config.toml
n_layer = 11
d_model = 256
n_experts = 128
experts_per_token = 8
d_expert = 64
d_shared_expert = 0
activation = "tanh_gelu"
moe_layers = [0, 1, 2, 3, 4, 5, 6, 7, 8, 9, 10]
router_score = "softmax"
normalize_top_k = true
routed_scale = 1.0
balance_loss = 0.000696
balance_bias = true
router_logit_norm = 1.0
init_std_router = 0.0132
lr_router = 0.000578
vocab_size = 8192
norm = "layernorm"
norm_eps = 1e-06
tie_embeddings = true
optimizer = "soap_variant"
lr = 0.00312
beta1 = 0.95
beta2 = 0.95
grad_clip = 2.0
batch_tokens = 65536
seq_len = 1024
train_tokens = 325600000
steps = 4969
dataset = "wikipedia_en"
Below are experts of layer 7 (counted from 0) of a mixture-of-experts language model. Rows are named router (the router's row for the expert), up (a neuron's input weights, with its number) and show model dimensions 128-191. Each number is 128 + 24 x the weight over its row's rms, rounded and kept within 0 to 255.
After each expert's rows: "comes after" lists some tokens at least twice as common just before its tokens as in all text. This comes from a sample of Wikipedia text that the model never trained on. Tokens count by the router's weight.

# expert 113
router [102 139 129 105 171 158 147 126 160 126 144 160 166 146 127 133 126 147 175 121 124  85 125 151 114 107 150 139 114 129 142  94 161  90 151 157  71 156 104  82  93 165 162 159 151 102 154 122 168 147 137 139 116 150 152 144 121 178 122 135 132 119 131 108]
up0 [115 114 110 118 173 126 160 162  94 137  70 165 148  90 112 115 140 102 132 120 121 165 179 107 125 128 146 148 121  93 109 148  84 113 132 135  84 154 114 147 126 126 127 111 127 122  81 132 168 160 119 101 120 155 107 112 163 121 152 113 137  78 159 128]
comes after: " the", " a", " The", " and", "al", " with"

# expert 47
router [147 145 157 107  92 133 122 122 143 117 128 161 114 130 170  95 129 142 115 168 110 157 112 151  86 133 122  88 152 135 120 118 123 113 135 117 142 105 101 121 112 116 122 169 141 120 107  91 142 108 140 130 161 136  83 154 125 141 125 156 137 140 153 144]
up0 [118 127 107 151 124 148  99 110  90 153 124 133 140 101 148 162 131 186 108 106 188 134 115 131  95 164 118 135 154 128 168 123 124 105 125 147 124 140 135 114 161  93 120 121 108 138 130 141 169 102 124 107  75 103 129 143 166 136 117 100 172  94 134 106]
comes after: ",", "s", " such", " known", " well", " and"

# expert 75
router [133 119  93  89 125 116 152  60  77 145 143 121 146 137 125 169 126 139 175 157  94 134 138 141 146 105  95 162 143 101 125 139  87 133 150 124 125 109 121 126 138 135 164 125 120  86 154  98 107 124 150 144 139 197 128  87 147 137 135 123 135 120 108 106]
up0 [113 132 134 100 154 145  90  98  90  95 109 142 115  92 127  88 102 119 122 134 118 117  97 140 154 126 110 144 121 137 135 134  92 125 142 170 120 170 144 143 129 130 146 143 123 149 118 115 156 159  97 143  90  80  88 154  76 109 115 120  77 145 100 174]
comes after: " |", ";", "|", " (", " -", ":"

# expert 103
router [103  86 137 119 101 128  83  91 107 157 135 140 135 136 106 146 165 133 172 162 132 105 146 177 146 139 110 143 115 112 152 123 109 127 125 115 120 145 136 139 145 144 165 101 114 114 130 142 180 128 107 127 121 105 143 133 165 105 110 120 114 119 142 103]
up0 [172 136 173 128 102 142 129 146 143  79  98 112 106 113 131 135 110 120  99 131 158 160 148 171  95 154 136 137  78 124 137 136 120  90 134 119  99 135 138 134 117 103 129  98 174 160 108 148 152  98 137 156 101 103 150 145 148 144 135 107 164 149 127 182]
comes after: " |", "|", ";", ":", "–", "."

# expert 28
router [148  81 158 111 118  76 110 109 133 114 161 125 136 133 106 169  92 102 165 121 128 103 106 156 102 124 124 116 163 107 131 129 106 152  96 115 145 184 136 141 106 150 154 137 100 102 105 146 134 147 101 150 140 104 117 162 187 150  71  66 130 151 108 132]
up0 [115 150 114 136  79 107 161 137 147  93 128 109 151 139 147  95 143 150 161 150 122 182 169  70 133 121 148 116  95 155 192  82 134 104  99 119 149  95 127 138 139 134 159  90 111 131 101 142 123 125 113  94 120 157 135 103 123 141 135 130 135 106 174  96]
comes after: " \"", "'", "\n", "\n\n", " (", "|"

# expert 89
router [130 124 101 138  88 157 120 124 125 102 138  69 132 123 108 138 142 102 124 133 166 143 149 124 154  91 125 156 122 145 107 116 150 111 120 129 108 136 129 155 107 119  91  82 170 107 122 103  98 127 136  87 137  96 120 118 111  96 151 146 131 182 146 132]
up0 [148 137 118 134 110 141 129 119 120 114 179 115 127 133 161 116 128 148  91 134 157 130 164 150 130 133 149 121 165 162 124 149 142  94 153  98 123 136 148  99 130 116 101  60  83 168 137  94 150 133 119 109 149 109 102  91 155 127 139 139 113 141 136 153]
comes after: " was", " is", " were", " un", " are", " and"

# expert 84
router [177 146 128 138 144 156 131 157 157 106 129 121  99 140 130 129 129 120 119 145 124 148 114  98 151 102 123 121 124 138 129 141 154 102 132 141 127  81 135  96 159 108  90 111 110 130 130  95 133 135 114  59 107 125 139 115 105  72 141 122  55 179 142 138]
up0 [ 76 131 150 140 144 146 159 158 135 110  87 150 118 118 133 125 116 131 132 132  90 140 156 127 137 198 123 124 104 132 151 107  85  80 101 156 117  95 115  99 126 118 143 140 137 108 156 137 122 133  86 141 143 123 104 155 149 124 121 137 129  89 157 105]
comes after: "\n", "-", "\n\n", ":", " Country", " Coordinates"

# expert 30
router [132 130 106  97  96 118 148 152  90 138 137 105 119 109 191 118 148 128 118 100 115 134 171 155  93 147 127 156 116 132 137 154 147  89  96 142 124 163 147 142 135 145 111 149 137 137 124 127 114  97  95 142 170 115 123  93 100 138 140 147 136 154 171 132]
up0 [110 151 174 161 128 157 106 141 120 178 153 119 128 123 149 157 140  92 134 182  78 174 114 121 119 120 128 140 135 152 135 147 111  78 119 123 126  75 138  85 143 152 105  90 140 157 121 113 163 116 130 149 130 168 105 116 111 138 120 116 121 142 143 137]
comes after: " was", " is", " were", " are", " has", " been"

# expert 46
router [156 109 111 109 153  81 109 149 175 161 151  86 124 123 119 120 139 135 135 123 113 113 129 144 127 126 100  89 122 105 129 109 127 131 133 154 112 109 127 151 137  88 153 127 123 102 138 166 112 123 128 140 114 120  57 121 130 171 156  95 122 132 119 105]
up0 [146 148 121 135  97 110 108 105 145 136 177 143 122 140 140  98  91 144 116 126 156 116 137  79 133 103 113 114 166 148 106 148 144 144 140 109 136 126  95 108 110  99 144 115  97 215  93 182 189  77 147 133 165 101 162 101 145 128 108  82 151 125 141 125]
comes after: " |", ",", ":", "-", " by", " and"

# expert 125
router [164 148 131 102  91  80  88 152 152 121 164 102 166 157 115  91 143 163 183 132  94 112 133 141 134 108 122 110  99 114 123 152 115 146 124 147 143 100 114 123 116 109 138 137 129  67 144 181 116 142 173 143 123  91  95  97 137 179 159 105 136 143 122 119]
up0 [136  97 126 135 136 101 125 121 153 131  95 124 140 137 130  50  57 154 105 121 131 138 141 109 143 133 156 124 120 149 111 163  84  92 126 106 114 111 115 131 170 122 119 140 148 138 129 103 133 138 179 142 148 135  98 115 112 131 138 154 148 155 154 183]
comes after: "-", "a", "\n\n", ":", " (", " \""

# expert 15
router [151 100 122 157 126 154 155 184 142 124 136 152 161  94  87 118 149 154 117 166 144 142 149 100 104 120  98 142 140 157 154  99  97 103 152 126 117 127  91 124 118 125  80 155 132 111 100 105 142 122  87 142 135 136 112 149 134 123 142 154 161 141 114 154]
up0 [134 116 117 131 148 161 126  75 112 140 105 108 131 131 159 141 120 151 120 154 119 118 151 121 143 120 113  88 150 174 112 101 111 110 143 103 133 126 128 110 141 105 141 105 142 153 159 139 104 126 130 124 124  91 121 148 142 116 166 135 101 111  86 128]
comes after: ".", "\n\n", ",", "ed", " based", " released"

# expert 85
router [128 139 174 142 107 124 167  82 166 114 117 134 134 115 128 139 120 124 117 130 143 119  88 186 136 115 117 103  96 135 108 104  97  96 122 144 136 152 145 125  77 152 164 116 148 136 200 125 151 135 116 128 157 111 118 131 109 119 121 105 134 122 103 163]
up0 [164 131 140 129 122  99  90 137 131 118 137 114 149 139 113 176  72 134 190 130 123 138 123 134 142 104  81 125 116 156 147 106  97 110 158 114 144  80 122 150 160 125 120  97 117  98 141 100 145 108 122  97 169  55 123 111 117 136 131 128  62 110 116 114]
comes after: " the", " a", " an", " former", " League", " his"

# expert 36
router [ 88 159 116 136 154 132 137 129 134 125 108 168 122 110  99 143 149 111 101 127 137 120 129 115 151 124 117 156 133 166 135  73 106 158 114 115  86  86 125 112 120 167 127 133 144 144 139 109 117 121 132 170  91 158  73 109 124 144 133 176 110 103 146 142]
up0 [143 138  97 105 175 143 135 113 128 157  93 156 128 156 130 190 121 110 142  97 142 111 140 114 100 153 151 162 139 171 148 133  60 126 154 128 124  96  91  96 149 139 122 138 157 113  97 117 134 149 122 157 138 160 141 112 119 162  90 100 150 125 149 154]
comes after: " the", " a", " to", " and", " of", " The"

# expert 94
router [139 116 154 114 144 109 139 102 170  92 132 167 114  81 102 126 163 124 165 131  81  97 130 147 137 156 133 138 131 130 128  73  83 113 146 143 130 101 154 153 118 113 108 137 164 110 128 147 124 121 129  89  95 131 118 129 116 159 126 117 147  95 119  96]
up0 [ 93 100  87 105 155 118 113  99 185 133 114 120 129 146 132 105 108 140 131 117 110 128 115 153  71 167 141 171  64 133 169  96 130 177 138 145  86 122 145 122 176 138 147 128 176 134 134 125 154  71 138 108 109 135 118 121 108 116 120 166 105 122 105 136]
comes after: " |", ":", "|", ",", ";", " January"

# expert 9
router [138  48 162 119 120 143  94 108 173 105 128 144 141 122 154 147 107  95 119 122  87 120 152 155 118 165 124  87 140 119  81  81 117 154 115  85 136 145 182 144  93 146 142 160 156 120 139 102 139  99 109 185 114 101 159  94 111 174 108 131 135 123 148 110]
up0 [146  97 158 135  60 112 135 137 140 108 184 124 127 150  93 121 142 144 103 137 116 103 131 141 112 105 123 145 121 137 134 128 146 127 120 123 116 108  98 121 170 114 101 134 145 144 171 125 111 150 125 140 131 169 139 174 109 152 124 146 135 134 129 118]
comes after: " (", "(", "{", "19", "–", "2"

# expert 102
router [127  70 127  64  94 130  96 102 111 162 134 147 139 152 105 138 150 150 142 156 111 119 140 138  89 143  85 162 168 124 165 147 135 139  93  95  97 120 133 126 130 134 148 116 122  86 156 120 114 106 144 183 147 102 136 102 129 129 130 132 134 156 113 176]
up0 [115 128 192 108 133 114 115 132 132 143 145 195 119  95 141 129 111 116 125 108 131 127 149 132 127 153 166 154 145 113 149 100 124 128 145 118 121 159 115  97 170 140 106 108 120  89 112  94 151 113 121 135 169 112 156  87 152 119 137 143 131 114  68 152]
comes after: " (", " |", "|", ";", "\n\n", " 1"

# expert 39
router [130 131 125 121 118 125 132 147 198 124 100 130 143 140 106 139 137 133 125 104 124 128 157 148 106 139  92 158 133 131 136 135 101 141 191 163 136 119 111  99 120 112 151 117 139  85 131 131 128  93 130 135 102 135  76 123 103 127 181 129 114 137 146 121]
up0 [138 173 186 113 140 136 136 178 153 114 124 132 149 136 129 129  88  83 138 100 166 132 160 160 106 139 120 107  91 100 166 121  97 126 155 130 127 107 142 130 137 146 130 136 157 133 139  95 131 116 138 120 126 140 114 130 129 129 131 127 161 110 172 152]
comes after: " |", " the", ",", ":", " of", " in"

# expert 90
router [141 158 135 132 156 162 119 116 178 113  95 144 175 100 130  48 117 129 118 125 124 108 108 121 160  89  76 130 125 161  96 136 138 113 116 109 145 101 143  68 105 148 137  99 145 127 149 117 144 139 129 115  76 118 115 125 115 140 101 138 151 174 169 100]
up0 [120 149  94 124 168  86 138 135  98 147 118 140 117  83 104 116 123 137 150 142 158 116  83 131 113 113 136 112 139 141 113 135 102 111  91 133 134 105 107 152 151 143 125 147 179 112 150  86 111 135 115  92 115  81 123 111 110 113 111 139 117 131 123 193]
comes after: " the", "-", " a", " and", " an", " \""

# expert 97
router [116  98 114 114 121 145  96 124 142 134 161 114 164  90 117 158 120 170 179 160  96 174 109 114 122 167 114 154 133 142 138  86 111 173 129 109 133 128 131  95 132  97  82 157 147 103 137 119 134 105 152 135 103 128 146 120 109 141  93 149 109 120 201 135]
up0 [125 123 119 133 162 113 158 184 120 174 118 158  97 137 132 126 165 121 106 133 101 127 159 135 142 137 129  94 156 162 174 117 126 147 158 141 143 114 123 146 114  93 141 126 139 191 154 165  87  87 137 121 151 144  90 116 130 144 163 169  97 101 133 163]
comes after: " |", " 1", " 2", " 0", " 3", " 4"

# expert 107
router [106 152 124 160  67 209 140 145 116 158  97 171 115 102 141 136 131  77 116 162 154 138 143 137 149 112 138 166 152 158 157 117 157 159 144 132  89 137 137  92 145 119  97 136 135  99 129 110 110 118 130 126 103 111 145 102 115 132 133 120 128 128 148 111]
up0 [115 177 126  85  97 152 152 123 117 105 119 138 131 141 156  73  89 145  97 133 136 130 138 131 125  96 125  99  71 136  90 113 156 140 152 102 149 129 139  84 107 117  86 137 107 145 125 108 137  98 127 156 153 152 121 131 106 135 110 160  77 112 124 135]
comes after: "=", "-", "\n\n", " \"", " di", " a"

# expert 2
router [116 122 147  93 139 125 136 137 140 149 128 156 147 115 102 122 158 112  88 124  96 137 125 199  96 147 125 133 112 121 103 180 130 116 152 115 120 112 111 149 153 101 135 127  91 119 146 119  98 132 161 116 108 171 124 104 101 131 136 106 125 155 142 125]
up0 [110 131 207  91 116  90 153 125 133 131 139  76 134 127 146 123 159 112 114 129 119 125 146 110 141 101 121 123 141 122 123 123 146 167 121 106 108 133  95 131 155 121 107  97 113 112 117 115 134 152  77 117 134 135 162 128 156 110 126 136 162 124 127 101]
comes after: " the", " in", " of", ",", ":", " at"